From a checkpoint of a small mixture-of-experts model trained on Wikipedia.
Size: 12 layers, width 256, vocabulary 32768, 96.7M parameters.
Experts: 24 experts in each of 10 layers, 320 ReGLU neurons an expert, 1 pick a token, a softmax router.
Training: 1367M tokens, 10389 steps.
Below are experts of layer 6 (counted from 0) of a mixture-of-experts language model. Rows are named router (the router's row for the expert), gate (a neuron's input weights, with its number), up (a neuron's input weights, with its number) and show model dimensions 128-191. Each number is 50 + 10 x the weight over its row's rms, rounded and kept within 0 to 99.
Before each expert's rows: a language model's description of what the expert responds to. This comes from a sample of Wikipedia text that the model never trained on.

# expert 19
It responds to: Prefix pieces like un, over, up, under, con at word start, and byte pieces inside Chinese, Japanese or Gothic characters.
router:54 57 32 43 39 52 42 49 38 39 48 38 56 31 43 57 53 38 51 36 48 46 52 56 44 61 41 46 43 40 46 56 58 54 48 45 49 42 55 50 56 61 48 47 53 46 41 35 59 52 47 31 65 49 67 26 49 43 64 68 30 46 56 51
gate0:36 53 34 41 44 31 51 55 51 30 54 42 51 40 67 59 36 62 60 55 52 42 47 46 60 55 57 48 46 27 47 38 51 43 41 69 70 35 59 52 59 56 42 67 47 26 59 64 57 59 47 45 66 54 40 46 50 56 58 67 44 36 60 36
up0:64 57 68 46 43 61 56 56 45 50 43 50 58 50 36 49 63 48 41 50 45 58 53 47 40 49 49 52 55 38 41 58 46 41 43 61 55 54 51 60 51 44 60 43 38 66 41 31 51 46 58 50 44 63 50 61 42 62 48 45 53 76 47 59
gate1:59 54 49 47 35 36 63 48 56 44 47 45 31 49 34 51 43 40 57 35 42 65 43 52 56 51 39 46 49 47 47 57 44 56 39 56 47 41 51 50 43 53 48 40 54 52 55 43 59 45 50 52 62 52 58 56 57 48 71 57 39 67 44 43
up1:49 52 41 47 51 42 51 47 60 50 40 60 42 49 50 37 46 24 50 53 49 62 58 49 54 56 62 56 42 43 44 57 44 57 40 54 47 66 49 61 52 40 42 45 58 66 48 69 58 45 64 66 56 52 46 68 66 44 46 48 40 55 60 43
gate2:50 46 58 62 42 61 49 26 53 48 53 49 67 34 68 42 46 42 43 34 44 70 43 40 58 67 60 52 46 50 52 58 55 64 48 53 58 49 51 56 56 46 63 62 40 52 52 50 79 62 29 48 64 43 62 53 68 44 48 55 53 54 45 39
up2:55 48 48 38 31 56 68 48 54 55 48 38 47 78 53 46 74 63 60 42 45 49 53 41 51 59 47 36 37 42 46 39 49 58 60 62 37 77 52 64 40 48 33 58 33 54 52 48 54 31 61 49 56 49 31 41 57 33 51 47 58 52 46 64
gate3:51 47 47 53 53 50 31 46 47 39 39 55 39 64 48 54 57 57 46 61 65 37 48 31 47 64 45 39 35 28 53 55 59 34 54 41 48 56 54 50 33 22 48 66 43 53 42 43 54 62 57 46 38 42 49 37 68 53 60 61 47 41 49 46
up3:51 38 53 44 49 57 38 59 49 33 39 64 42 54 40 38 36 63 32 49 43 37 47 45 39 71 64 57 32 50 34 43 31 44 59 45 33 61 44 35 51 53 46 51 36 71 33 52 62 61 33 71 53 31 53 58 49 44 49 51 64 67 51 51
gate4:42 51 67 56 42 37 69 39 51 61 32 62 53 44 46 62 39 60 57 53 42 55 33 32 54 52 60 49 58 52 65 56 45 48 55 57 46 62 70 59 42 57 59 46 52 67 52 69 49 37 45 59 43 42 71 56 39 39 75 46 60 64 48 58
up4:55 38 57 58 57 46 50 54 34 53 61 39 55 64 55 38 52 41 55 57 64 32 40 44 71 38 45 48 54 39 56 50 41 45 46 59 47 63 47 43 61 40 39 62 36 38 71 64 57 62 54 32 44 67 69 26 52 53 47 55 32 64 49 47
gate5:32 62 45 56 55 39 61 34 30 52 61 51 52 53 47 47 73 52 57 59 43 56 57 53 62 58 47 70 52 26 45 51 68 50 61 73 59 53 64 56 40 55 38 36 55 35 48 55 55 55 49 59 47 58 45 68 28 44 62 38 52 55 65 56
up5:60 69 48 63 45 73 49 39 48 54 40 39 45 49 57 50 48 44 45 66 55 62 51 38 56 58 60 41 52 60 49 61 47 53 50 35 46 31 49 38 61 68 54 57 45 57 59 58 67 41 48 48 47 48 30 29 56 20 67 36 49 53 54 41
gate6:69 70 67 50 38 39 52 43 50 73 67 40 46 66 35 35 52 58 31 46 63 36 63 53 56 26 53 47 52 54 47 48 45 44 55 50 42 45 44 43 61 45 53 58 46 56 67 51 28 45 64 71 62 52 36 41 60 56 43 30 64 44 57 28
up6:31 27 52 60 67 53 48 59 52 52 40 59 52 49 43 50 56 66 73 52 45 51 42 40 48 62 57 67 51 49 55 58 32 36 50 51 47 67 63 61 54 29 41 47 42 57 52 76 46 50 60 55 56 44 48 50 44 56 49 42 58 47 47 66
gate7:50 53 57 72 41 42 53 49 34 45 35 44 65 53 55 58 57 37 57 44 35 56 64 38 49 55 47 54 52 58 45 47 38 55 55 62 59 60 60 47 47 65 41 47 60 51 40 38 62 57 55 40 31 50 51 62 51 45 41 61 21 48 62 43
up7:53 45 69 53 42 51 51 40 66 33 34 46 52 49 53 56 38 59 59 38 54 67 40 39 68 63 62 33 53 43 58 53 45 56 51 38 48 62 34 38 43 49 46 63 53 43 45 56 53 34 51 42 66 59 57 47 57 45 50 60 58 56 62 60
gate8:43 54 50 60 53 55 47 54 53 30 57 56 34 55 56 50 43 41 52 40 70 55 44 46 55 62 55 53 64 51 70 40 47 54 36 42 44 50 54 44 43 53 52 58 33 51 58 67 60 39 56 51 52 40 46 28 43 51 57 48 41 62 33 51
up8:24 50 40 51 42 50 46 48 62 56 35 60 30 74 44 58 33 59 43 55 66 35 54 34 43 39 37 55 52 48 65 58 53 43 58 53 45 52 48 54 51 72 66 64 43 56 55 44 57 35 54 40 39 64 45 42 39 55 45 46 50 46 52 44
gate9:25 54 63 45 56 51 28 57 43 20 49 42 53 42 43 35 52 46 56 58 43 45 41 57 59 45 53 56 43 51 48 35 55 37 61 68 46 47 54 44 43 57 61 65 68 47 61 53 53 55 48 45 49 42 48 54 49 54 55 37 43 68 62 53
up9:60 58 59 48 56 63 76 48 73 72 39 48 62 50 49 59 47 37 44 46 66 63 48 57 56 49 43 41 56 61 52 69 39 43 47 39 58 34 54 50 26 54 38 51 51 60 39 55 39 51 35 56 59 55 61 48 39 53 42 63 54 46 44 40
gate10:61 53 53 42 50 39 41 59 34 51 33 41 53 50 50 47 49 43 51 41 65 55 52 69 47 34 39 47 45 40 55 69 45 58 39 57 51 37 69 47 41 44 40 50 41 45 61 41 57 45 47 46 60 30 58 52 30 56 61 63 60 70 41 34
up10:52 44 51 64 54 51 50 51 57 63 44 57 34 49 42 51 50 61 59 38 55 56 44 56 41 59 31 62 43 57 37 42 64 46 39 62 56 46 57 48 47 62 51 42 33 48 57 62 36 69 46 42 31 56 42 63 67 65 39 57 45 39 41 64
gate11:48 44 62 45 52 47 37 65 27 52 54 54 41 53 52 37 51 64 49 50 57 32 42 48 51 53 54 64 54 13 76 44 51 48 46 42 71 38 49 53 22 51 55 52 67 34 48 48 56 55 38 48 61 33 60 47 30 50 61 60 63 54 56 52
up11:50 60 31 49 45 48 61 37 46 53 34 58 68 45 21 58 54 57 57 50 61 46 62 31 45 57 46 43 45 62 47 51 63 53 49 57 39 44 49 48 56 42 27 61 56 40 60 48 54 40 53 47 11 67 69 55 59 67 50 55 55 34 39 10
gate12:35 57 37 65 40 61 45 33 48 40 46 50 47 55 49 43 50 47 60 57 34 56 52 58 51 57 67 65 37 49 41 59 38 56 67 48 47 65 40 48 48 35 41 48 56 46 52 60 31 42 63 56 47 47 51 55 40 43 49 47 39 50 65 56
up12:47 61 57 56 40 48 55 53 43 46 54 39 58 68 55 50 61 45 50 55 61 70 49 43 76 71 52 45 46 57 60 48 58 43 67 45 37 58 54 39 34 50 49 50 57 45 44 57 61 49 49 65 46 59 61 44 56 53 40 43 49 54 55 50
gate13:24 31 49 56 55 53 50 39 61 42 54 49 50 58 42 22 54 47 73 47 52 57 56 52 52 56 73 42 45 58 46 55 60 46 56 49 56 37 46 65 39 59 42 45 54 63 48 48 46 42 54 47 61 55 48 53 54 35 51 56 49 54 56 48
up13:58 58 57 49 41 41 39 61 45 47 38 60 37 45 47 52 62 54 40 52 44 38 48 41 58 59 51 62 45 44 72 32 56 49 47 57 22 41 41 38 54 53 72 52 63 54 53 46 53 56 43 56 27 45 54 43 36 64 51 53 55 45 47 52
gate14:53 51 51 49 64 59 52 65 32 46 39 46 37 50 45 58 33 44 58 47 53 42 62 47 34 46 49 40 47 47 57 42 54 46 45 59 56 14 65 49 43 42 50 54 57 58 54 47 52 43 29 58 38 30 68 51 55 38 35 58 53 40 52 53
up14:49 56 55 46 45 61 47 46 46 71 78 56 44 52 46 68 74 45 55 45 67 48 59 65 46 44 51 47 50 55 58 54 61 52 47 65 35 65 53 42 51 60 62 53 49 48 32 63 44 55 56 44 46 50 46 47 33 65 47 49 37 64 45 31
gate15:54 40 58 63 43 40 58 49 38 56 42 38 56 50 41 61 49 52 32 33 63 47 50 68 23 43 55 40 38 55 55 63 41 36 51 41 51 43 65 61 59 45 37 51 38 38 67 38 49 48 43 63 57 45 37 49 49 57 40 56 53 42 26 48
up15:54 48 40 51 53 65 42 49 52 47 55 64 56 50 74 60 43 32 63 43 43 68 41 44 65 49 57 64 44 35 64 52 54 49 53 56 40 51 53 41 45 49 54 51 60 57 38 66 53 53 57 49 54 64 49 63 50 49 62 30 48 51 68 45
gate16:57 63 37 60 46 57 36 41 62 33 39 64 45 37 53 36 59 54 40 57 59 55 43 39 34 55 70 45 45 68 45 58 63 43 56 46 53 51 45 41 41 41 45 39 40 48 52 62 47 38 50 53 49 64 45 70 38 38 43 33 26 43 54 49
up16:51 56 52 42 26 57 46 56 58 45 27 65 45 57 45 52 59 50 55 56 40 41 51 48 36 71 40 43 53 43 44 47 48 40 46 48 49 40 56 48 48 53 65 61 52 42 60 49 46 48 40 57 27 53 58 55 40 32 46 47 39 56 44 47
gate17:56 49 61 41 50 49 45 31 40 60 53 34 38 55 49 44 51 44 50 53 61 45 46 36 36 58 50 41 43 42 54 39 74 52 44 50 53 44 28 43 52 53 52 39 47 50 57 53 61 55 46 32 67 57 51 42 56 57 40 22 54 54 68 50
up17:57 36 50 64 48 49 47 47 48 55 52 59 70 60 48 65 44 50 49 32 42 56 58 35 58 56 37 63 54 45 39 54 44 48 55 44 58 44 46 63 53 58 51 67 42 53 39 40 56 52 47 53 59 40 45 63 51 47 65 69 41 48 44 26
gate18:58 72 48 51 67 58 63 40 54 54 57 46 59 49 39 44 80 42 58 47 53 35 68 67 47 46 79 49 41 41 62 49 74 37 52 39 59 45 61 63 37 58 43 49 51 53 55 33 68 56 45 52 69 52 53 57 56 46 66 63 69 47 47 52
up18:52 50 60 54 43 45 43 50 46 34 64 50 52 51 33 50 38 55 47 52 37 57 56 37 56 59 42 57 40 64 49 48 46 54 49 80 48 56 32 32 36 52 47 55 46 53 54 58 38 47 44 45 45 43 40 42 48 68 43 47 32 51 58 58
gate19:44 68 42 57 37 56 52 43 61 40 43 51 39 48 45 65 50 44 33 49 40 41 40 50 57 51 58 40 53 39 52 46 49 57 59 57 59 57 45 52 48 43 65 40 46 59 53 54 54 60 70 39 63 43 54 50 51 61 51 51 44 53 32 58
up19:46 61 38 58 27 62 45 35 59 27 68 49 51 59 46 70 53 43 48 59 52 43 49 50 64 65 43 29 49 49 47 38 39 54 51 50 45 55 43 50 48 57 40 50 52 45 62 44 56 72 55 39 54 40 57 38 53 50 48 47 47 56 44 66
gate20:49 39 16 49 53 49 52 40 54 31 40 55 48 69 53 41 61 50 63 41 47 36 41 55 49 53 53 58 28 45 48 42 44 55 58 68 49 44 56 36 42 51 58 44 39 44 70 49 38 38 53 34 39 52 61 52 64 40 45 49 49 49 41 44
up20:48 52 39 45 48 46 50 53 63 54 48 45 52 67 41 30 66 44 48 35 46 42 23 55 37 46 46 55 48 53 66 64 50 44 55 42 49 55 55 69 49 40 50 53 59 47 53 71 42 41 54 53 45 62 40 41 40 45 39 62 52 41 39 59
gate21:51 41 55 59 56 35 57 56 43 54 61 58 51 68 50 53 63 57 34 69 63 52 68 49 46 54 39 53 49 38 43 43 51 60 62 54 41 44 38 58 61 45 54 50 49 46 44 63 56 65 44 67 44 37 63 54 47 42 60 58 40 50 31 44
up21:28 56 39 51 40 32 63 38 40 62 58 61 44 49 36 57 72 50 54 68 46 44 46 64 40 22 35 44 44 46 33 51 57 52 54 50 67 54 61 57 54 39 44 41 48 52 54 27 47 47 59 41 61 39 55 57 65 48 65 49 45 52 56 37
gate22:34 48 32 61 38 39 59 43 44 44 42 42 34 51 54 57 35 25 52 64 49 42 47 53 77 59 46 72 40 39 57 54 40 58 53 41 49 54 47 53 51 39 46 57 46 50 34 73 51 49 48 56 49 34 66 44 30 38 41 51 54 47 52 60
up22:49 34 39 41 46 45 47 51 34 46 47 68 43 51 48 53 50 28 31 47 39 42 61 46 37 66 69 39 58 58 50 48 49 39 72 55 52 50 63 54 53 34 53 43 43 76 36 43 46 53 34 48 60 46 46 43 62 32 51 52 55 57 30 70
gate23:56 46 61 57 41 55 31 58 43 43 52 39 60 40 61 50 48 39 59 55 34 44 39 53 83 58 50 51 50 46 51 52 44 49 37 44 61 41 59 58 52 47 35 47 50 40 45 40 64 75 49 26 68 55 34 42 52 44 56 58 31 60 49 63
up23:42 44 35 54 69 41 59 60 47 52 59 54 40 59 44 63 49 59 43 55 57 49 54 65 48 59 56 40 44 57 54 38 59 56 39 64 51 49 53 24 50 52 52 41 66 49 56 63 68 46 55 60 32 48 32 60 45 64 50 63 76 42 53 47
gate24:43 52 33 56 46 53 34 61 62 84 46 68 40 75 20 39 52 55 37 38 47 50 43 41 52 61 40 58 57 47 54 53 45 32 32 59 48 51 46 45 55 58 43 53 57 58 48 59 61 44 53 49 41 28 39 54 42 71 36 21 54 52 47 48
up24:47 62 49 59 62 57 48 46 61 53 40 26 50 54 40 29 46 51 56 50 49 59 55 78 65 25 49 45 51 42 46 45 44 37 60 48 38 65 53 55 43 36 51 55 50 49 44 64 44 64 50 72 51 42 52 53 67 57 43 32 74 48 42 42